Experts of a small language model.
Size: 11 layers, width 384.
Training: a variant of Muon for the experts, 309M tokens.
Below are experts of layer 7 (counted from 0) of a mixture-of-experts language model. Rows are named router (the router's row for the expert), gate (a neuron's input weights, with its number), up (a neuron's input weights, with its number) and show model dimensions 0-95. Each number is 128 + 24 x the weight over its row's rms, rounded and kept within 0 to 255. Numbers have three digits each.
After each expert's rows: "gets" lists some tokens that make up at least twice as much of what it gets as of all text. This comes from a sample of Wikipedia text that the model never trained on. Tokens count by the router's weight.

# expert 3
router:117157176125157082101142149111116129095146113141107113115125077107122130143137130150149124134110128141103147140110102138146123109075125095109071106119172135125148123109136113122127157131111169114164136111173112113113144171096162085093140155118114175136131117167136126170149105139165150139
gate0:139102147130129114105124139100091110158137116143146123146135155142135121092114149143107094155114097107119100138126153139124139097129128124143088149135100122154117138108125177139129145144136137130127171071128094148144112114104111090122122146110123148148110153172142121182141151092129094132
up0:111178161111135145136127103097146113100150150164133155157100107153128163140107127143137167122059158107117110158145088124112120159154120130135132120152142140152124144170116138110104110136111130063094132111132132100126119146122100106128151137099131181126124117120144164185106147149121089096
gate1:110139129083202153130135143133117156110113117119124100115145118079139159138152151123101111108163127083179112119120108149135129097104129126093136095123132139103117164105102106155145184128083107154163159121083152136147126152111131164096155154108143168194087150093187134113137155150152094137
up1:103143118117193115143134156154145192109131108090105110122111155136135118142138138138071128131155117113169135103120114131170119128089127145126163124082174134117105151097131108134122155176116084123188116135104148119101119152101119152134097181115105105172101154111151122127150128157143132095
gate2:147146164154167141149133144171149149143110121160156091095128107140164154088158120110169124121082180150126094124207195123148134178112110125149105136176138081084124155108137108167135122177119143134136134096068142133115122152140112108145133073127152168151147098148092119091127130135107139169
up2:138149156148144119113112124156140096128121084129166110154128162142136134142136126114169163146121125146150155116160170155146135143115121103100119187099099124102142180141060107115140136162168114123171143110124104111149157088135166129113154096122120096129123101092156110137117129135071088171
gate3:151126119126147141075108173133083132131121124134140097122149092137081106127146130143104127133157185110135112169125153141115121151112087108146140119109157171142167121154110119117139131150108101073155134110157146105149135127108118125128140119135138126127157146133150118141132123111129149096
up3:130139160122120138182122141114135105147120136128124130120141162102169117150113130116141117122114095091105083101167116123120133080130148138103182138127129111141141130074109126139135120104170134173095123116129115108167143139151135143128130099129092153100102078118112122129164131173152091128
gate4:129135150177120117101135129130149140130102124146112127079123105127147159115104119139166161134100115149167183144111163149140159074112135127126086145144095126102136096140149113126088100155148113133116133149112128163097155139129148168169128158131144135095110104153113155131133095079140124141
up4:114138109104133102131159102114108117121129124148118133146138137135097140138146135113085119128134120127153115171111146109139129103110113128083160131060135134128154217136094126132118124088175135123191111162102106116165126112104108126079153096111144135129157169110103113111192120169140097158
gate5:105119177133170155132130144147127056113103128126126121127137136126120113138083144147088110155121171118114201087122105111129106122143154130077120112140117110123125121145157147121112130096102143122110118147085133130143126173161140170106121150128113106129142178121128134108131118113128162197
up5:155142161172129132100141133140103145144159140157118137106159128185150129135105177123128139143149151131151095157137123100111147140119172141147118122125144116133161135142091161165125136072135133154115119171118096070143113148098134086097131130129116141140136113146133109139132104105135138155
gate6:119130148132127108138131114100153149094169125135132084135137146126161134134106139127070148129151115121150110169111107125120151111102113138139139110142114129097112131109115123125119160133131150147143100112124113145142112137138091161115120103117129113145128141152107145123098117116134110135
up6:136085125154166087154122122107168135097151142111127133135119103083108126113133167107079095179177116159145102097139128133127078150142134132120122125099133139131108151093097089094128149108165105139129119156116097107119142132145105148119123092156160077117136078111144136135118141127158130126
gate7:129142128150110084124157121126098119127103119135124122106125095157131139117146114119131156162103121108130157103100144173133167118103114079092124143073150134101106150109116146114114130155151133100093141124125122110098120119147094149103159110123135070073164122127127102153137192130119060121
up7:115176153113108076123183144129099135122130149109123133092117106165139142111136113126184126135143166095099170094116106159120093153110140120128129144081148121156139109165163141125093135121156134095163172162136090097090137090122093161139140150115097144120081120141094143189119157191126132131
gate8:107123130141124131126144136108124148105147135106131116135130161161099121163142100120166145118133161156124141121140111134133134117115202124114165160136111158146161134110159137121140117103115119129116079082189141143122168120102133109140124096136129110116132125115119161151131147092160152119
up8:133164135116107135131129092099126105079077111140091156116114132102170144090101183134096106123157135094179133147159152120107118133129128110153068145159148102117110117151110175115112124108134119104130178147070114172095120142156114164128140134120136135139127146144148123121142152142107127136
gets: "\n", "-", "==", " \"", "'", "==="

# expert 6
router:122127136122156106114123183121133138134143144142110112104126067095110129107120150100123137152138181136134138089121082163111115088152117066162116133124175118157143144122116123104135129157109118171102154129144060118131113141097124182114169160185124163122139117169131125125107075124151131131
gate0:130100135100131091138109146149112151155142153121114104126163134108146152130127164143161126110104120115146177109161130144108121157113137129131101134126101144142103126171116124141151160112109153132109109158119121102183139154101140157135150094127183121128133159125167116179147128138124140097
up0:130153119161132095096186119140122142155105145132125130125152116168133109124114064096062140128166105132094114123144131120131155120109105121157162117110120108178150155106153129108128122166136067092121158056122156153125131114147121078087121099143094118153139101155121141070128122139122141140
gate1:150123158123117165147103142106082154119141129129103062111082130157197091112139139110162151123127120105109137127105145127096112149154168130156125103143124121119140086158086125070135139134121162162110097148122124118150165122126122148090130134115135133156132137112103158168151131130146146130
up1:095125122132136085126139131136138109139107099155157176150148120122083121141140106119115109155141121128118131158128132114149142105133107119119158151150131128151120155106157130171131134133137133118141149108156096143126095147121116146150090134145104139122133143129136124098107144137111075098
gate2:100087124079175098114085137129131151093141144085101112141123142123163131151159123122113121114134117152132125120131129137172127122124144162104101171140143133171176112142154107153103144161109098179109129149160077160156109151183135099102150119129132147126114156123099126135109099131064122138
up2:129128102145142118116135138122154099130161156082154076139143116091183114147107121161112124095150083127155160112148154146128145133143116102125107134132147111111177120108136146099159109115149117104152160103143073167145187099154135142095131148141161161116111169111138167086123131105086159101
gate3:108136157144091134114106140065079126137140099140162146133165103126123127106102116154120135139151094166087080138143108095143094102142142089144099131103184163162103136093128124104093151136122155124126164081110141113120139116146148114153150143142138135115116140123124151133099061149139102108
up3:126137147119114164137118116113138071106114096129157129132092124112125113125111115121114085139092156129115150157091138122134115125119100144175117118158129110110101122135158143144145141158133146074167121129105166151136109161173154138124155114098119099134129140154149054050123112132113135126
gate4:122141130133149103099130143124083118127141085118144124143189105105098128064145099087121119141137114127138155139192166114144147141122125110152134163117112132117112167117146147143147191156124147088117149149154091178158137135118134175149094148123086096116129112099143115132114100132121148195
up4:125127099135128128137125183166107091099141124164151085162159116115137114087151100122124076137141134118146123097168115173083136107154140124140121144128143121134146149139099130129112121144087144154133133126151127123149135123071120151156117177088078126133117110134111145145114083101158122193
gate5:095106101127132086095138148141140103100142109111138126120121147132140108108141141104153109112128159121073156130128120122107137108130113139081122119129136155119130128155131124131169121115156081155101132130140138124113176166135101134141093172108165087140137141167145121115087106152134140123
up5:113122118124119101090149143134167108093159081147164145097113157086146138134142139125133114105144133104088128112144090059140144126128117118119134095152169148102130119115142092134121163112164117110108142146143100136097138177142121110138072137143134105168122141122101120114113134132144074166
gate6:162123119111138089118103093111170109126131171104076117094096122140129128147160112175129129112130146154140116130101145099084094122132134135138133144101162128134141095101181142111192088142134107105109143126156156148130164144103134152111153157162119079139127133161145122135113153162150128113
up6:125096104147139110121094142143118124136153119076154123087088150112084150140170141121145148125133100115117107102099124192122064112072140109193126149114131103129118139116150151115143161121124154181103147121133117120108154118079145097095115107173123120083158118166122198166138156128090131113
gate7:129106102115128105097148170116123110146090151117079127149135119169054110139107138147126077100110186125133137081103106139169093157140147092148151123093099112121152140127135089112146108153099103089134139144125129083100143183128120150112125131151097099155158133161141137159140126153147136124
up7:114090088126123090128090134133121145119119163064138108153116137141083128140098123164137114110120169123145122148131122128160135104136119100134153126126125146122185138123107156106129096188079170097139166150111091099075106107127124180105153143118101144090119124172111127139074120186108097110
gate8:155098068137095088153118113102152114151102102148139149131135132113104128103099118134115136115128124122132088121125124148147168131163164117167120125124133147179108101106093106130175137127088089163144107143138087125155142151154114129146120133122100131121166103115162129153128124139178138178
up8:158133173162143160147119126095112137105133129139137153123114101080091121137104157076124102171124159121143132142123137094107108094128116122124092103116134114127189112155123112085153139141095131092070152148127116126137163102174148130140124093131100140097095156119148124101132122105102108114
gets: ",", " and", " or", "),", " &", ";"

# expert 10
router:133114190134134116146146125129093122109101118155163147117143083087187155089136128111105144161125149153125135121131090177145102108109113120153113117114203135162142108119088122133137089144101155153132120158141124134143140071129130119102150152117143115149146130188108147142115120181125153150
gate0:114124138131169127105118122124110129130120121076181116185118120116143103149151170148111094166107119125134128102127183105110139103107121137117126132141150146135106114112132140119137135137111152090121101098164168129098166073136144120125147105164158092115095106109166093131129116120112142093
up0:103123118101128163163123127101127093152123098136116129116138184133138136161128105106119116096138151132132128167121169099112157158114130149136101146144120105128165158138132219134113130134132094132152091154118127119159134148085115097089124147110116134118115143139077141172138135120141121109
gate1:168135108146097110111165162108127109167139097156135117129130125126101100100183174137086116107133152125096137081124118165134140103145085142114136091131139170145136170150087141132126120115145085152100099158142122108169151128068097129143096133114141109145119139142142146086128141083141137147
up1:146157146133119123129138122156085137087166091135136163163121133119136099125119083160110114123119131120180126123125151140061131112108114122085127114090091148131079095133126147133119075094152122147156135130129104126116132083103136161088152134103131127144162141105137090166131139169140078125
gate2:124123158150121119129141147133197138113056144103100104115149125097105136098165106092142124126108145082138131147115076136168101106114170158169160108084131097145160132161132161139129110095157096114161182120123114106150121127159119106104115126128119129135123102123130138123111121142094151123
up2:096104143106094133105127137116106125143075149118131117135129150095122125137151143143143130111128140116130129172150080125125112102135135154122125105135109113131123108180115124148145147141157088139174132101143145112150090098165111154141106116130118119095131142071115086132125156126150127139
gate3:128137128153130140081125120127124082108156150108158104146137149138121144121116108155144143132161143106111140129132102131097152148111151161137139126128160119180131160135146143162103135116061077119137091087093148079105157148121118122159118155135145135105126112177136134146106116125099137142
up3:144151156125139139088156112148118105144176145086111082134156126160115131133129138123164114078198128112170155135108163092173106142122132123123108137109170169162093153133149114123116131106091120128146076175086112107157154172116144172117075142137134172090113167119153129144164154119103178079
gate4:135101140117092146137128123114071122122110130134149162128147153149165113130093133123150152158113151102137123101087113123134102096179088127118141157130118131142095098132152129126131107133089145125118121138148118174135152135102106106111159082132120107149126139104144096123137138153136099158
up4:155154104141145128129109128130134141084138155143111092108133104079074110120143149111117097125091135158152140177139137134146131174109128113136146132119129141145167076121111138130127169146100130115116144114105179101092146107109134146128061179122107132113160104125133140145131123133112143116
gate5:150151150120164128115118141116140110151103144126129111089123132122130146137137124112133087131131162127163133097151167149170165084135092127159150201135119111136087119073091138115112135143132137103127103084095137135137175146135103112136093118125143116094103161143155132156051124165101105143
up5:106108102170106106167135139123128113088154116117165135123131107120111109136126138116102129162149081083119121150107138104117096186111166111113135071123123160119155132178112064122138126103164142133103178145115115148104103140131135181134104155123134140149153107154114128143163152082165160118
gate6:158110103127113174107119159157149098103094150132125113123132124118124106124094098141081134098110067124124100161134149133122104101099148144121117109132088185096078166130145101138176147128066107112100118154115111127169123090096114110155131148125168131158126124132124122100134164165162133144
up6:145150134116131175077146139132162100099123160141089123140129104146132133118176107116151156092116121114134139098105135115164120132109170170120118110130102146128064130104099106120136126116096132141133140205092109121115146163127137102171147122134152120172108129113073134086105151115172141110
gate7:155092154154154165133115157103172120113132093112131132158135119091126118123129102075136094123121155103101155123151141158118140066142151105088109152131141127141095186167149117146120133159138106108115142118141132146174101156113112127147154162142126087144120134161109124145135112086171117139
up7:161148075127111093110143087135084094121129108141149106153139123149112131110086153192114144108111099164149119173166141106095106127104114143153151108142154130130137088113130140084146093136110164129144141107132139087126139104111101123134133126124088161099089118132161073099126169194092121137
gate8:096158151133103112148170176140128117118105116142101114147184067094093101110098145164127110124071152148109132123136117107097123114131117117117090102118141130144140112148142096145142110138127153153131094106139122143138111111088156134134161157109092122155148160112124129127156111152161133117
up8:153105137152163141114143113101123127157115143110118106108080123182126117122116151086139141130165096148150112141131159120157116142116150128169158151163115090124149131118080146105158134111138112118147131119132124109116115140139099131092117131127150113134148149163133108132117129062071131117
gets: "2", "1", "0", "3", "4", "5"

# expert 4
router:160118168092158134111135153095081163137130117118124128082096117120147175149132118107127102154118123153140118141107132152141137084112101105169123082092163127163139119146104142141132130153087177132140144125151111090138078138112124116132162169138123145128149158135140129175119126120147118128
gate0:116147086117161162079139125075131139126130107088100111094119161151143181159136134148115139095174152132117100142127113106130161107132080120137133117120132125176153188129148146122144092095126116134115167119131139128113150138111143133135110135160134120087158106140140165110162172068164096118
up0:098121117130100121186141163163137113180104138172147170116134094112085109130123109107104102165067140187153144130157161138085110104151126152144105141117090121181141080132115145088118125146143130122162115082098113106099087134116087109155166156125116172152148128164136123154121083141069130127
gate1:155109181139082166119127142098082161129146108129149157116130098123136169134152175107159115113110153114097128141121148101139125122103153116112115118085130112122102161118154139144130096157110134131092160102178139137124122117109108181149111121134139112103111110152151167102088095111104100108
up1:070120106115150153180150132132168131152122123126115125132124115108114112109092113125150136137119155125109110088105136121133168120137089137130125111121116150114125135123183096139148122130160112095149102128173121153134104082176122112136137145138150122135138126119165152072148159132116137117
gate2:137137105130164110130118166121182122128111141071125099127092138073107097082159114133172134116130128118154153140107139121123133130124133108146167114093142106137129096112069140125136156160117144115144112103119130091076123130100123143086094158126124144114135142167122107140129071138110167078
up2:150125110139122109111142153118128129109112131133119139119100110113115100145201128095088119081130130137149139117132106144112133150095170119095119161099125131121077102126082140125109181145112082101089104128110143107145149117166122151150162123121193133164117137172104115144116117104099150121
gate3:141117104106114142131139151139092141156157122100175128106151149135123107114125109143115147113139108122126151115138144151161105168111112160137144107163123146155072123090139184151133173122142094125117149142128140131089124113113104156129120108149092146131107092127116111130110133116146139142
up3:164123161115098161113159129142132156120174073127148139139130127141154153180129100113098129128101098137113111156138113087121104165127093097143158184099168096158133107157109144159142185081103122144131157114141111148135173116126165153086145165139156157092143112148092118134131180104149133140
gate4:083107117127087150127132125092166143141109121133068088155118147145140154106143082125177121141128152096135112110131129094147124132136115147138115120143147138136131109124157123151143117155105125099143170081069107155130115125124124122165154108108096132140106106180129138125104095143120141163
up4:146144156107100169107095128126162150153125138141129108150117147125115135118148106115156095143104142093159127106157136140139136129106125173115172131150119162155138099132126144157139097130103140152109131074120120144130138136137087116155099134096110161112090083166137154138104112200141147152
gate5:166125144135181144143156131120088104137133163126149131108164098104122127132100153150092119136101146150151138159124147080164110144146145122106123136155125144149111121155091109091099095112145144095149139113101135132156153185107155159150140089101112135156102104147106133097087157156137118127
up5:075108139124075115101131100170159109143124102127123122149091152127141105078164094114135129130148153109097134104159148160078144159087135132124146134106121140125136141117114164162145129123113103155126110152150140134121149103154099126112131162174152111085152160082140130148156109156096127134
gate6:154126140152087133126141118149119121131118107128132166095130155139154164144110167101100095159160106116132164125130119108144083122127150075164192193111126134139124163166108152112122142140148137106104158094127154142120140125141126127131084123140114165116163105139111101156116137134128158099
up6:134068106156179126131173147119098134127145100094141123135104123090105115106178111147125132133121131125131122121129101131137149156128113143115126123136155147156127177160111095141139138144112122160146126113126108122131142131136109080087129145155144143136076103131156156140130147161154100175
gate7:088100158128129119137129169154098118096114122114107125141104150131125122100142099134162127122137109159135102130104103081205149138116132154154118146100096165114117142133131153127157099113119150165165160098094148101114145131150131066102132121134144138107117123140077172113088094131102170118
up7:207135118178144116121101153086131186140143119148129140098165113156121121127098150149134137139122156094123158124127132134080124109128107087093148120162131092147109142133108098136117115153156126126105107164139109149130137127093104146156114104100091117146124131098171097131145155170156090141
gate8:125144105098107137154145130134143179098129090132108151115134147132149132107126132129104111082118156120136110115111137105182067163110098106137131122138127122155146102108110112175125105143099128111147140107163110083113111139090156144103144142149189101113162118150063158127138131121132142142
up8:103109109157112110118100159144138138128128168105113107096133099128160139117137159129183144130137133139114154107095104114109217168110121164131164097118129148119111120134141095157089114123154114133106132141081165173132118086168119124168105030115111157138105078127147127131111134100142134119
gets: " of", " in", " to", " for", " was", " on"

# expert 0
router:138160184138138113111166150123115088121128098117153121129117124099141141114146176102116116129107121154106124095125113146145100128130106112158131121151181144149163144164080108195155136134097201098117173125119120087143132113140111142085164125143140186157181127167161109143152129148141088129
gate0:119157138097160082134162111118135122155151140101137122124130120127171153119138139120132126156159149118138130138110087098145132132101133120176148123103131138085104106130155151156178145137098154130144108088140099160125172120146139131079159109136147124153096085142116171139170126125139093088
up0:109157140130100125130184139140097120123100124084167122143178108115146095101133119133134107120107107096142182133107147145124140125108098092097100096132113137136120122119119132116147100089131157119103124133106081122124142171143125140104116104116138140123139093112140137086096157180118155131
gate1:130160108122111120119113149126155120097112142110122094161149179091129104160137152155111082086153140116112143132104153091105152091142118131145120153123128094144164139143144127137151116144114130136130159151118115107117134124115085123154131122179136122143148116108113130076146155152074177106
up1:157130140134128121150123120144120108164125157189114169099074091163114167111149141177117117168180072138129101094123137162154145133133119112146144097131091115136094121124107179153100112105126150069107109109114145138136135161140103127141155169118116120166131100110148082166109149094156100112
gate2:075090137167070089103155138147077167126104169127085167101132156136124127108083107137120121130083079093127089101113135127114101202113141139106102118168103138107117149116161170111118127122094128137129164159151127114109135136107162132150146126100142108167144131159168111132139131123149133149
up2:152168098108186138103135140118186129147140118178165102156106087105112134120131133108160091121153144118149117130128137136124118137095093142122125123089112165144124127126171101160152158095112111135101125146122129128137121148105114147139141098144118102129132148110089120099123124172137152101
gate3:160114141132133111133134112119083099153123116106162130097134132119153144107132170131132165157165188103177165119117160126123079144165138156089121136128137156141172110179125158110101153142127124164106133106114127111161131088148099144130164128166137114101120158134151102152123118118121102123
up3:106147108163130174148103135142130135108143148164110179118092115140148129084133142151151181156128142118124115101148149097149127138143132140086120125143161149145163066100134125140156121102127100156097125115141121121171119100137107151116099077112172170146148154154123136128116121154128137103
gate4:139159114124103136171146098088134090077174113163121165108146137118116136116084121131135052105111142125147167174132131147138119126081171112162154102159127143121136117079165141113145141173161122143134123121138117122122069092127112139126119123150103103139117126146143139089165140131140131091
up4:135154181169119151136169150119126125162106111107138110141137098116128054131147109129116132149135161119124071121147105135144191105055109116165109146124159112103139147124107106119140087109142131157116115100098110126108100089120109127163096132141089135090136135138147143094121159087110133158
gate5:111155134089090110118117111127125103132123132137136156140121174150112130111104082127166108131121131086122128142132118139175092134170120131112141155102135176136125116103103153145155110169142134134155137082133079113116099135119119150174118136120123126123109094169171083154175116155125104086
up5:150100120190134167122141110132113121123133110109130139151113079114144139091098165131095140108079145124118130121146135113133146094107099103085116125145105114139093153145162121146077106151126106140115126131120180128154150121137160115106107129134159150117128133129114174110123142133133146164
gate6:125161131085161134145086131107121154120144157134145125118146128117161112116161152120078117113136126136126121108109122102131126152149129155179160101130142135127128143148115135160127142112123102173095192102122140164110150152159128093149115144120136167147168153124107126095120094105094123127
up6:169127163121136129124087098110125130155093155140147170116111134096125100103105140111069145122167141131150122159147151126107160137138097101134137117191118153144102133168089157114112107084119177149145172126096133129101136117148135127136123140165156115135152132128110134108097098139131110109
gate7:124115104126141125124113148156104182145111084110167155114138169093133109126169172115086112146114116136103137106148115121115182150109148148120115102154135133162153117162119114085133109091163119135107142087162148135078140135157107106124110149158177132109111134084117123150108109100135152110
up7:073153091153136165144101147136135094128140138125153122149159119131135127089117129115170121109099102079107126107156096142159108096085166137136160142128102127117116104119099117155164141133120092117126142100175080160111084127131098137107128133119136115120136125133131096125102146121079151136
gate8:147117122126119112070130108133144122199150128115112111110104113137160142163133130124162105151109115166119114078114129123092122150131121144111145137120160114133139125098159127087144109094157099135151159111100113120119148143152127113119122079146082136104120087133151085129156145167143132138
up8:132163124124136097183128130125171145118140113118163131113139099109165072096119150099089145128114136142140109139090139147135126132146137153150113119126101135110146091092183129134138119109112138115060123110124129140116125089128136137104084153155171158149128160140112138149138139141136148123
gets: " the", " a", "|", " The", "s", ":"

# expert 7
router:121121158111143109098163159114131128113134118159144111104129129074093137081139115148083116153108136130112122114148127144113123091133108133147126109169147104158131092112109108132092129127132126112119177160149093093131093149105129164104150153128157141146175137110109133161135145159129161141
gate0:085072167125099152130123107169138088118110120122113129088117124097095140089156102100136111160126122138031126103170132118137089175160153097158127137128155108149120138123077127155113107120140136111140161164119127142128158107168154131159158125119143119167153114135182151155146131164130142121
up0:147114114101176109120162141152149169141169150149164138132156169150148075157135123121158099164108117176170118102112099109101174152111113162095132131133137149148124139163105124101120146109147088143147160156148137086134117172100120131139118122144132109088138083089127145105108121099146126107
gate1:109113166179135130094106152095152122100148129138098090101152169087145104116120142105111108138161136094162092117133141134136092138122116066145104073194130136163133128124133157131147152122075112129081138151161118123127123115161122099102139129117130151150189107131139132128142088181165162168
up1:119130106103178160130135162098104112156115102106131145161096113152130126149127146125165111148093131158133128147113089152093170104129148146126141147133179123085150153155097104142151103134132148096105109120140119104137086126095161129143144110108140109117107170126104109117122138112158138115
gate2:102121125139149133133081109137130106131104133130174133102161095080121115129172096137120104190176133110155126142175153127188118136151146152108141139121099136117106118112124125151099157150140081092107093161122166103109129119122133162108150148125107132130169137142094124099170110089121150112
up2:090121147134149141118105110117104069174128095120153139118141116121105137155127101182115126159168128158149085118154134133183107109132129142120128099120090167128115127164140123120104150128106103116088099136118138097102102105153120164121114111100113117163138111118113100141141076123133137125
gate3:109114155126144127135155163150151131129141149144102100085142140170152101123135185150167088148147137111172140107132087138139150097183129127114120071145110135120113151126195123193142166141141130108151167156097098085154133113116167130125114096129152111117109075108124141157137187113140126127
up3:139105161140104127118142108154138136099096147164120121087148144149152110126141117124120125149136103135160114073150112113142154102147127157128109096128130158095147140140167117150132127147114095128178130172090095066182162122157141165121130094108180125094097095100132145142133151130100155144
gate4:156090135139153151140108155114137129160139137114096153127138165131148118149148120131145138141106185097145134141111114127131131123154117055152148145127126158122160079156141078103133178115097140138114133153146106109133163124166148117138148142115138132117113107135130144168132177154105175180
up4:141127144098105153111146134115120080109109121103126153111141129152067140159135152139141105098124140156139150099143124124150151139092122077108155092090133111125177102142143126063159150112103157130111166122189140093132136132147162123126094110122117124121106124120128130145145139092107126099
gate5:110156112160108101161149141103143115149088162144087148105128162108085153133125125151137128151095099100113091145117067141126110118130106167132136102137152139135178137132146114095121136150113158133124133149123140127182101083112146130137119093063148147107135151150121139146119134092138133102
up5:158129101144095155096110131130149141112157124123089095140159149092123076158151123158154139132105162124145110142114132147096133104116098141130117101164082135123118124131111132122133098097124141164095128163143158126101115083101185152118134132134159153117127111091151195113107100147136161134
gate6:176098127191097135149153112152119120192127114153113080128142157117134176118123150094104162162136133154126123180098145146131138107121111134135128115174096075105143123113101101131145124101104158096126162151137127147118122124133129105141060144094102159130110116124159139115133127139136121111
up6:126100133142104128167139147177091136165101108140108087137186139159121127117138135160164154127140121106148116155085104121153107095117151134113140071177156133179107097155125161158181125128123134127140141149129126142095091126112098144126040094103146161127142105168102130163149098123130154069
gate7:117158122118138113179147153103169174141089090141133130126153139117172143127160126153126148120097168106115092153105104149107120174117151115139104090118145141144125111108089105140101143116117070106153077116140139090112135165113175081067131127092215122120147144082139100152164146116180138127
up7:112083094145101124133132107118111145130131145187146116118154121129108120088100110099151118123153106159121137089121135075118102129144141115134150143152089162150116141151123142113120148122113168151103136114136128169115161082136127153119163101089077111119139125107148139189141102101046169134
gate8:148155131148100086139115150150124124100075125139079119095139139168134164123128129116133149169125085138112102124092139124111147113132120106105122154108121120127123112156099125145131121127112125135129118110171129138119119152186137174108133138137175108172130150160143142097152149135102154087
up8:122145112146149176167116081098097132109114137117153127146163097134114147144151122141142117092117113145159152115135074110161140118108114129134147131122164093112152159118095081152123102095090134126166160136122157142124134105104136119151112133112133169120155089104122091098091137088154153161
gets: " |", ".", ",", ":", ";", "-"

# expert 8
router:109163154086119166097144177105138163115137079144153143113100114120096134096129164149116102162131129101103119127130085126110120072102135107141077148131149139125123104122102157150141173116094171124132132081113112135160138136129126106088177117182105141122163132127163086147156153134138092128
gate0:118095112100109151137125127169098110154088103124111116195136102163129180090155150082149105148168071105100117152142123147097128087087115110122129097148129143129118134139123154125113128105130122121145105126123127137098150131157101092073160112158141100100095133108095105107170143168165127153
up0:124132093123104120113120137104104133138115155119104188148128101156143127125114116134141118147157146173169155135142131120100140123130139152144149104071130098128137152140157114168194092135141160213181097133117110128106127126146090149144139134115133119107142138145088087141122109117133092142
gate1:125135110167100081156118116136154124148110152077137101141126105122114129132187084101120147118100105131127121111157139129118154112108099133108132129134150131122120120124161135212137100118147115141128151160120134078084159090123181104108124090179122133149163142144149143155156144110144107164
up1:158100136146106107155127126150177124168112145069156130128111103125151143119170101106143156126110095134121084128155137141099148069102099124135151152115118087144102123133154129153143097157135122141122162110102099107108156081106139112130136143178126158145125135136130115151156159106147098179
gate2:137133130126181123144112144131103106091109116069151177138178075148123121134126082112140105131121152073120120152166126137126072168129130129165123163124141115113118118117131145124109113140091102126106162063144130098061126131156134093144076100084119084146136087134121111115117140146094137122
up2:117135106098157114132144095129127145100125121118128151126148134092125179088112116098145128142125156133154138149117144109104121136154098129137083130171103149126076153116102096168124177138157144073172156073146126112096162161138144144091149107117102114111139115145094127146064110146119139160
gate3:161137137128117145111084141110107114112135113107143133105123111122119141130117079150124098141135104159098124102088118148136145106096048140105112142155101122149119137138066118098147098081126146148127154126124131141141092117112112093160145123143102104106152124136157132135115105147114157103
up3:133123133136182121125116157125121113126160131145143110122118175104125159106137115132145100122107126188104106089120121139132160102120139075100114114095126147177141139147152063130171124112146160142097141134104134138102142124156145098145127137142135090154117162143149152142119106087073150150
gate4:138126169067120115134126129157155127103106135179145103115130116109158133163105177151112108140126142063153123144141124169135140120131133121156073118108144140153098130113109110073089117115135121162143120141127119151187148178094113167128149126118109076113114079159138103117138125148099135162
up4:125139156085112086119103165135107121087096106153170138122143096164151128125118130152163063119127100131125139140136120148152101120128122140140103096128130153143122115101125135141099151101097151150176128107139131138151160158123082124106171094100116063117155110183142140085152097156107161158
gate5:148168151056155158145150122100140147122119093169163115095149138194089126117139132147113146139146130111110143128162138152103138117130119131134138115124132114122144131117128139131125116139105157114122131124114112102099160086134134170131111146145165119104119113108151167131099115139121130111
up5:090127128139122148076118135133157112151145158149155122110132091115111119117145119130144143104125118125114087153091132153162130123099133153138146114134132096157091122148152120120136132100106132162133099138147137149118125172090098109138123129158100119112114116168080126148128142080134123117
gate6:140115136106158141108140157144135123120126088150167176130128123152123168119109104142102100149146107138131141102112079180129122132134134132106129154155115075103133152111116151174159139129115075127110096141132144174123145121125145114086127143108140073140097147125179145135140128150148101160
up6:117099110108093070123155136160122117113098175107150132121093172158126145162142138126135145093109152121160120144105115097155166093102125095123130155109115112172118132156139121116143139138120106127105143083134128091106093120132157167074119094132119122155079125107083164106126124091129128153
gate7:142136117125106134142071119084118149136081086156165101129175102096119180130135115155121118121090136102129138117145145149121127132168144138128110118120124143150087087151120101135146121126088126103116127120107159122050086143131137108165096138100113140092090127098164159138140097120091127126
up7:103099141115114147140145118116116104132110072119103122093134121096150124142169128128105115160087126138139123106102126133107155127143168168106106134157155147144102160121147074097120123126096168140138132109120176127090143143064167096123146154145126107129133194121152166111144083127117095140
gate8:175112117156157151169129161107117089136131108163123117089099113105093114142138148165146119102154131087155166129094080152081153086140138101144123153126142131105119161109155171088134146110140157144154131148099118129111141115112100095121093136147154122150161164087123145137159164152155080137
up8:133132134140137096148135140131100117142122105149122113075111138142106159103117130141149098132167130086141168165097122152096163133155175142148160158124161153070141110095151168102137193087128124169148138149116124141118149088102102105147122095129156147134136157117140160154138164124148083125
gets: " ", " (", "1", "9", "–", "0"